{"normalize_top_k": true, "learning_rate": 0.00932, "dataset": "wikipedia_en"}
Below are experts of layer 5 (counted from 0) of a mixture-of-experts language model. Rows are named router (the router's row for the expert), down (a neuron's output weights, with its number) and show model dimensions 0-127. Each number is 128 + 32 x the weight over its row's rms, rounded and kept within 0 to 255. Numbers have three digits each.
After each expert's rows: a language model's description of what the expert responds to. This comes from a sample of Wikipedia text that the model never trained on.

# expert 50
router:113216118134129105116154199118135098109123145134147149188164105117179123095162074157132173152115102139125069051181179103124156148062150134116079171113113127186116142101089193074163122085156152132135193146135111140123088162099119105109125095129139135116123164097122186093040130117147094079095156156182088155126126149098128145156077137109079180105096124124124138138117137158101120114122
down0:155146150098101154072071111086095100173171129131170113067132110118140156153123144083217142128155095149083130182097105087079159132144155143140172123108191125111151093150187147181146113130109140165153146131100093158106181119141138153104124163163130122125131113157103239169136173154128117082154147154103107128081167147093154123145165149147103135126152136064130113144093110099164085116214
What it handles: Initial capitals M–P, J, K, G. Single capital letters beginning a name, often first names after by or a dash, such as J in Jennifer, G, K, M.

# expert 32
router:124163064108124111089172151154076103063130111091150066114154115097134113121136139126106106078103096137096120142123110127121070121118113126112139176126144084163096101088168168130164123107147181092078134189082128111113082172156083102116144087087122180129158160173106171143154125142168098101135146137191143165194086091141145092195125144117137139108086170094117099097131193209092127113089
down0:148135207119178121136143133113148119174201182144131100120108119159121115154218179153172127122096128159117121110101121131158115160149086128131091080136059089159156105140111081147197091105156142120177144130153072129091171128145152105111090094141116201097117151156106164131085145095181186123111077098128143112110080137134123099076107134147102059118120133115171102088184109145120139168182
What it handles: Definite article phrases. The word the, often fused with a preposition (of the, to the, on the), plus sentence-initial The and its.

# expert 47
router:113130105090109109150183198146209130159135084060115115182133160135098143093185084144095100126103096189081076129186142146147142147114083170092123107073134103161109160138140203095129094155145139154111155139066116124097085137135113111061129150137119124121168157159089163118089133095127088156087191145150078158119146161087123115162135103111115122140112162118093107155115153166063138099080
down0:113135115100096082172114108134119109148163188118111112110148116166103130124111079089132110136087092133105121141137142160169085145120051112135127132090187149120061106195083153116119158150042158171182151146170061098153122145120136137100104096154119126124137066148097162152157133091167128150161170124149117134117162132167054111116140111079125166209124130168153123146078063097068170101134
What it handles: Inner name syllables. Middle pieces of capitalized names and titles after one initial letter, like end, ost, all, amer: Tenda, Costa, Cameron, treaty.

# expert 49
router:093141089042155158164127158145168087087108117135173110138115152121150143108150063162121092144133121153142082112158128136128078115081085161092112113074129063163105151114103108114143068117122138140124181164139113125121092184123120112134117127079168119158187121129072168047128144144131099142087163160139057141154085175083101110153132142111121159098145155096055079156173148165106067099112
down0:100147189150110164129093099128132080155141119157151128077105116156082125155152148149169111124138100210146110133131062070101153105122178102164048096142130104096100096134085118129150144146105154150122114170143199098145087066105145149159133116108189173157137136108125135146137101109087122060151046142088096175096109113129183118127134170104164091115138137115110101074121186141150152081189
What it handles: Foreign name fragments. Short letter pieces inside non-English surnames and place names, such as Vers|a|illes, van L|o|en, Ör|n|sköldsvik, Sa, Ba, La.

# expert 25
router:118176103111142142136189132065137102162144126144147161111141136125102102137119080178143081105131086166139087109101128114135131210111113130096121103089128102163072118106075145111149145098131124138093154107079102095083114153107095171081124129091144088128217140193074167103079157136093145126088144128199064137176115202121113116157083097139081148086137136135091094169186160152131133154114
down0:097132118123100148145141137117157143153098203176090167142145112117137171180114060135109170083169145113134143093136116122148053123151128098141093097085175099133067087117110085123108123126103106108143137115203115130126109111146082160142154130103126113119142195142128101162122153100228133105112149147123077185144145151144102176192065135053173153167097125105113120136151145147183153146193
What it handles: Table numbers, separators. Cell separators, dashes, semicolons and digits in sports tables, numbered lists and dates, such as "| 2 February", "(aged", "#32".

# expert 53
router:154203093101106123193188216126109122089055067122183132155181098142155102141132048151087153142088107134141103119149145142107088150079110128108122092116144138173141131106088136125142128100100175088127117163111108107131088101117133178062180154088128115176117173117119158142112134115137129153105193114119117114148087154072133147167150123121056110107130213135137135103112114153113074133108
down0:156150131178125162133122088105082153119150115130136162141093111112096112128078128110101054221114163128078089069172116085142136114069133112192162103091163141132115176125136128165128099103118129143121091086094125155091117145098114107139097137140128104073204076144103166135138135110104157178136126137178135214079159107129104077116129116129086059066122159133136122142102158072084100096156
What it handles: Standalone number digits. Digits and whole numbers in lists, tables and measurements, such as 300, 4 August, 12.7%, elevation 703 metres.

# expert 18
router:151179118142107082133142128100165070102085082103188148173120101183149161090115088119120113044099120149113101121088084122137114160101070136083101158116157051146107110128102144120138135129095124111081159183119057129075094105092077131100109146131150128108141136142142209090080111095114155125078170141118111143123126103071144102128045087111100111092098137134145160207135135155131125111118
down0:187128087115119088124108139159145138140177099148097154107177151197129094091162153203104128116099175137128092150088082112116167099140170167117151112147094122181151162120193099127128174131101091118131078157147110144068145111121174144065166068082114125133163113196153110189106105185123138097106116092096114102171125129070129123141084158156143139072140087098193134150110165114097129152090
What it handles: T/St/Sh word starts. Opening pieces of words starting with t, st, sh, th, sc, often after "the" or "a", e.g. st|reak, t|ale, T|raps.

# expert 37
router:156085091096108166108124140141192112104107090107177144152133115166124146159098087167097098114080121146141154153116174103130118153081129113120110153074168049187099076122105168115102103133117161093092144170154169083078122126074100151134184146079139126128163145119055188108108147097153144091072120148148055149165145153073148103151110145129155165081136156124105107134168143166130065181128
down0:128074123147120173140154159169136168069140102146134103098137109145087142136113168161138172164062081112140148212151132167089136201146110121124220073141126117150118155112083167118114127172101075142072137134146099145121125163176114152138121163121118097079161119119117138104107201113139103075112169119100123118113121082130178082211128162109187121145125188110134125112147114163110070094126
What it handles: Indefinite articles. Indefinite articles a and an, often fused with the preceding preposition or verb ("in a", "is a", "was an"), sometimes "the".

# expert 31
router:108133041064109140180121196121131123105048056129128169158136127121140089096199082129118101110076084141152085097176122109109117128106076132047091091077103109155126093158074146106132088154145111153085148128086105095113073178096088138106150102083128120157163115136101146093118148082154149103094169150151099111120165133112155102131126117116103158114074146080087112148149147124116105142093
down0:103187120148171115148154151079082108147121163090131116148190168172111147150174191164095160140128122150106073142147109124162118098132169134161044088146150149191141117135101126115153116140115051148074120111105110140171111134078140088135152107135135074116148103132148137149120130147124156157078098185109124128129232158224134158085135162124134080095129141134149084079141141105120160168153
What it handles: Verb stems and endings. Common verbs and word-final pieces of verbs and nouns, such as get, carried, thought, feel|ing, h|atch, los|es.

# expert 21
router:119162116113099115141159172139131072097117126061127073197161122133114125096170096131119105133126166177066074107127159104163103137136109154112100180106174104221101130090076131087189128106162160132082147123077128099130097154121091125063122136156141111164122153179097155087049158123117085131097150138135094207164133198143105110111142129116112119107092171123116083169162136126117116145158
down0:160144147135143135165117128101139136152099113090123125106176083131206146166097138126032132161159115193119089088103137140143136108158141107159153120151119189196087180154143113113074100060148089157118155084210094149138139104167129138149140137137067148161168106135165123094142094134150211107105109127146117083089148114126117099131139079114144144148115124115153102158174087094153075161058
What it handles: Name and word stems. Opening capitalized stems of names and Latinate words, often before -ia/-o endings: Colomb-o, Mar, Portug, Ind-irect, Univers-e.

# expert 29
router:081132150118096115101144121088171102098095111095178139154123100150162156081151067177083122116103125132074104146173151118127105167117127155130100117066126086177113125171057169083134102141129186128141160128141101135091146074073081137070114154137156175168151135063108128127056139136136121084111124095154079150149167181084131158147144120127080139063071180114094078143144150130120098148097
down0:138111091143099108095113169132161149170102058119177120195142112100131142138114141156158129141148101075123181162227162101084100140122151131168042117108079063117185106091097109136073176199074138143103125121188146108128156089164100104131070132115131124160179112160114144143157129121127137107123137101123130164068095130090170112148132138123146122161139170183153147097093181148107130096123
What it handles: Lowercase d/l word starts. Word-initial pieces starting with d, l, cl, dr, tr, rel that begin a longer word, such as diabetes, daily, lullaby, Clown.

# expert 59
router:117158086124164140121171186112097143135062096130187138162119145164112126130158085100138108122066139151098127093170151151084118125115093140066129087124143155204105134082083128132129133111160116107101177091125082100096106148083111115054113168130186124141155132143090146093062127090160109119066162148144056151132133199141131105162103084111092116122089168099106065153131098182135128169097
down0:079144174122099141102128175145107129146122154144115140053053121136161112097114080137111082124092059126119163115099100175136201121143131080148105077156105171137103176097097157087155141118063164077104065129150145102140132060100111148155118123138156136132113190143165095127179101116138103131150197122142168160131120141107157141104158174150117197178151108111085164119099167184096128139094
What it handles: Table separators and punctuation. Commas, dashes, pipes, signs and digits inside numeric tables like vote counts and scores: 38,252, 4–5, + or −.

# expert 46
router:138158089086100123124178135134131097111077063126142131148124141165147146109145112173087147094104138156117113087161119097137116136110075186086066113131175071187115149122134162096138149119126130161096191188107100110150128104110138156090154128107113130151142168122109176063074126147116072084134154144128059161155119195126152126177082143184052174111111120095065089171142126116081143156106
down0:114123087079166103135134120115061105080115138159111116117066120070214120134127078151136142125119137082117135122182143123098109194146109126090142055140111149093134096084088144158144097157140093132190084131154102144134164142094151135103178108132044180095160124092141198095100151153135101152134153146078149119153143111099149183115135141181185133091136122147107076150095099061126090149109
What it handles: Headings and name endings. Section heading words and == marks such as See also, Early life, Later life, plus final pieces of institution names like Auditorium, Arts.

# expert 45
router:116154081072099105159138150096143165124141085118194112141115095126164138157170075192150112123118145172129073167093116120133083136101097145088102169117130110145129110120113128113152117139103178085116164124102092152072106173080126118080174139106147122134177156118111155062100157125177117124132147105181031218146163206117122107141140148107076128106137123081112069175162120120092130106111
down0:164129130162169181133119097160061154150075130154118156111188121106112169098130135126068141101151089090192156127145148118147115198134094092124094117130148149122074177113053136112117132167199113095126164120141139171087134132131133099056094119116108107184074196138148127191104096107136121140135144131142157080119148116090121157166178120104108152116090196128177105073074148136144155097159
What it handles: Mid-word fragments. Short inner word pieces like in, is, en, ri within long words, before -ation endings: dest-in-ations, prem-is-es, national-is-ation.

# expert 0
router:133116120132162133120133139095138085068065112123127119168150133178116109114175058110097111108125050173112055158138130125149154167122095193125147112111125084136148153137134155110166159102118147131097161127087092119092044168086109120110163110101184130119125173156122157085074138161171097122040117130162082137160120128130199125160131114099092173133081144149116068142194108174127113149110
down0:119089094118116110138176133142163198161121091139103165119128132149120128127112217185159123140151127129144170097148141138108109137149127109119079120156121075194136095158097171178158089109129124136167141065095193092124154079143128123172137109061109138198092173121147162116150138149093098100161114127143208140150110126200139129065170066102073120186129147105119121088119067130135122145120
What it handles: W/H/Gr word starts. Opening pieces of words starting with W, H, Gr, Br, bl, sw, often after line breaks or quotes, e.g. W|aiting, Gr|ay, h|air.

# expert 9
router:121150067087153153163107184157127108157110070109174156157151095134143155078118084115125142131052129134156071114139187148119100178134128171101160182130147076148137129140105138105165134128141179110133135161101078086105144124102100110100117125106127144120152187149105159134067147142168054043083155172138023153121101146111152126138121091128074117147098157108099089128116124164113092174120
down0:167111160102179148082178133160131097106089160113145159118072128105082079123139144133109139149150120148173214109109107112174170170096093188155128134154129158114114149107092109098147149204116191132150147096087100172126113163123123142173081133188087103123097155075110086057180101102128163154069101135170130127120172146122077088166117167103111110116141121153107133131126095177119158181082
What it handles: Metres and numeric cells. The unit m, km, kg, ft after numbers, word-initial lowercase m, and digits inside wiki table cells, e.g. 2360 m.

# expert 52
router:129104092115135117135166155095141110108078108088142124162182113125131099094133130157061087087088109152135097092137137119120162141061079135110118123106137128144123161128066140100137154139087148082105103132117121084063091132105084128081170197125143153168128147123067179134121189099146099098108107185139061166089160145071172102148128133133104090073081143091047134127123151145100122175059
down0:106103193214136109132145136114074177105099129096151148091114129091150169104088055141092156095159116182128119187139116094124144126150077187158107130125150160100147152049123109134185137101148170121129194098090149070123098140125150136125162111099110159130104146092128114174153092097141107125104110123109110092155173133126168108097133122139149093145179108176175097129099133120065072194189
What it handles: Descriptive adjectives. Adjectives after a, the or of describing size, age or degree, such as new, small, large, high, original, further.

# expert 15
router:090158093071095076166122140113126146100118097147169127147129120103113084045172116140122067113081120136067132112168169107140124153117052165110103150100125162164108181119101129133095119169098159084119137151126135085128121089109120176089148130089120121125142173137057188127097149100153109062116147108151072131149150162103181075152092148106095110122078136125103130193194093136092068125124
down0:115189123134150177056091110071107136109080079071089125078138115147157144041152083178165087135130146147127118156133078112142146118151121128097148113122126135147144081098115133087158115158150148168122200111149152166137117139148118106105132167097089088132177154159069171132094215165107165160125150091081096162136169160085098161135131130115150073155159077098145147136163095162142178149136
What it handles: Verb participles, endings. Verb endings and participles after was/is/to, like contained, used, included, approved, made, called, known, carried.

# expert 48
router:158148128115103145138154192129157145112084135079117154152128140172102118096106083207114089087068137134092126077147145086082110148100141130114075161090103101100088154096135179109159108119119157099097143156083074071130146127089058081119159169117173127103166154122097186120070129122146130160096118129121071118135099150153129116209083127118099156146055181105078119136191135112130108145104
down0:107128053171131157086120125176127095160118072141151125184109049131136089118139162092140151134162158046110192101126110121135129207140150125131128139139133152114101182163127150092144122145173073108104177106080108168102125098132115129168124156142151144057148080131144160158143094131145133147076139167147133175099115156174195179103075137086178161155137087110107150105146129069152087138152
What it handles: B/F word starts. Opening pieces of words starting with B or F, often at list items or table cells, e.g. - B|ob, | B|oulder, f|ib|ers.

# expert 39
router:160182089155115138163169127084137101124157098119160123188081143165133158132160076108103106092083085168047104106148130099155147136141092154079136125132140126210130137115141126092165136155132134125095142119118135139086144152117108141088154095106110096139137167181122136152053194088152153094092174160165105177145179135122143065156130141073117103094090158098121091141201141152042122104115
down0:143115102137128173165117147156136123112140185154088092143107106119060109124138178183133116112143170139138112114130140107158089177133177100121187144117196058120118149128167094123149129122078146138149080167117140126083103145123193112203187155176112085188121068123185202113105118171151149162066129146168124186155121164172116085109122154136104158113070098123088105134097137137097150132118
What it handles: Verb stems before suffix. Bare verb stems awaiting -ed/-ing after relative pronouns or auxiliaries: reveal-ed, mention-ed, return-ing, replace, represent, support.

# expert 23
router:095179123128138121127153178151168095100120076115181177117163105149123145125185071144128093090125131147133100109109143102153108109086090109101093165096160102164133136149138174098203113101145157115088140112154115098140074144080069114089129176099108122117154143127095152085069175148104138127104178123101089160103153172106121138163131126127079124084117140071097043131181134171024110125138
down0:136114163107156127091118149122060126176083123103045136190171154115141090131114139171098096134104112141127193152109179103135164115118179153107078072121134173102129163113100140084162124127110153082137083152109136094128092160098153072151096121137143095127163089093143159123127114111104070201098142105162116139095145116137111054099134139139103156088175122130140117081124135082068139137234
What it handles: Slavic name pieces. Inner fragments like v, ov, am, kov after an initial D, N or V, often in Slavic or foreign names: Damascus, Domestic, Events.

# expert 27
router:090142108106132073140161130097169100135115119171123181189113076149128114109147136141127120087109148190075117064155134148126108182117084142054108172149134050151100127122097119092141132135124132179066111134060116106129074135129127087066114133122125122159176168158131174109129139097166061140074139153142103137151162178118173113144118182171097152143117120094062076121167126158079113138093
down0:098175163143122083119123185113139177126158176164153101117062094146099137138140144130166104156152149132095161160144132092151119133142158190103112103090096125138066129139110166132135128098120120161105076121074085098178133059146177183104159106121072109147100097139126090187134138139073107103092172125184175109127167133165101133101081151128139204199158183135102114106125112126061159093107
What it handles: Place and group nouns. Common nouns after "the" naming places, directions, organizations or things: city, site, town, north, troops, government, gun.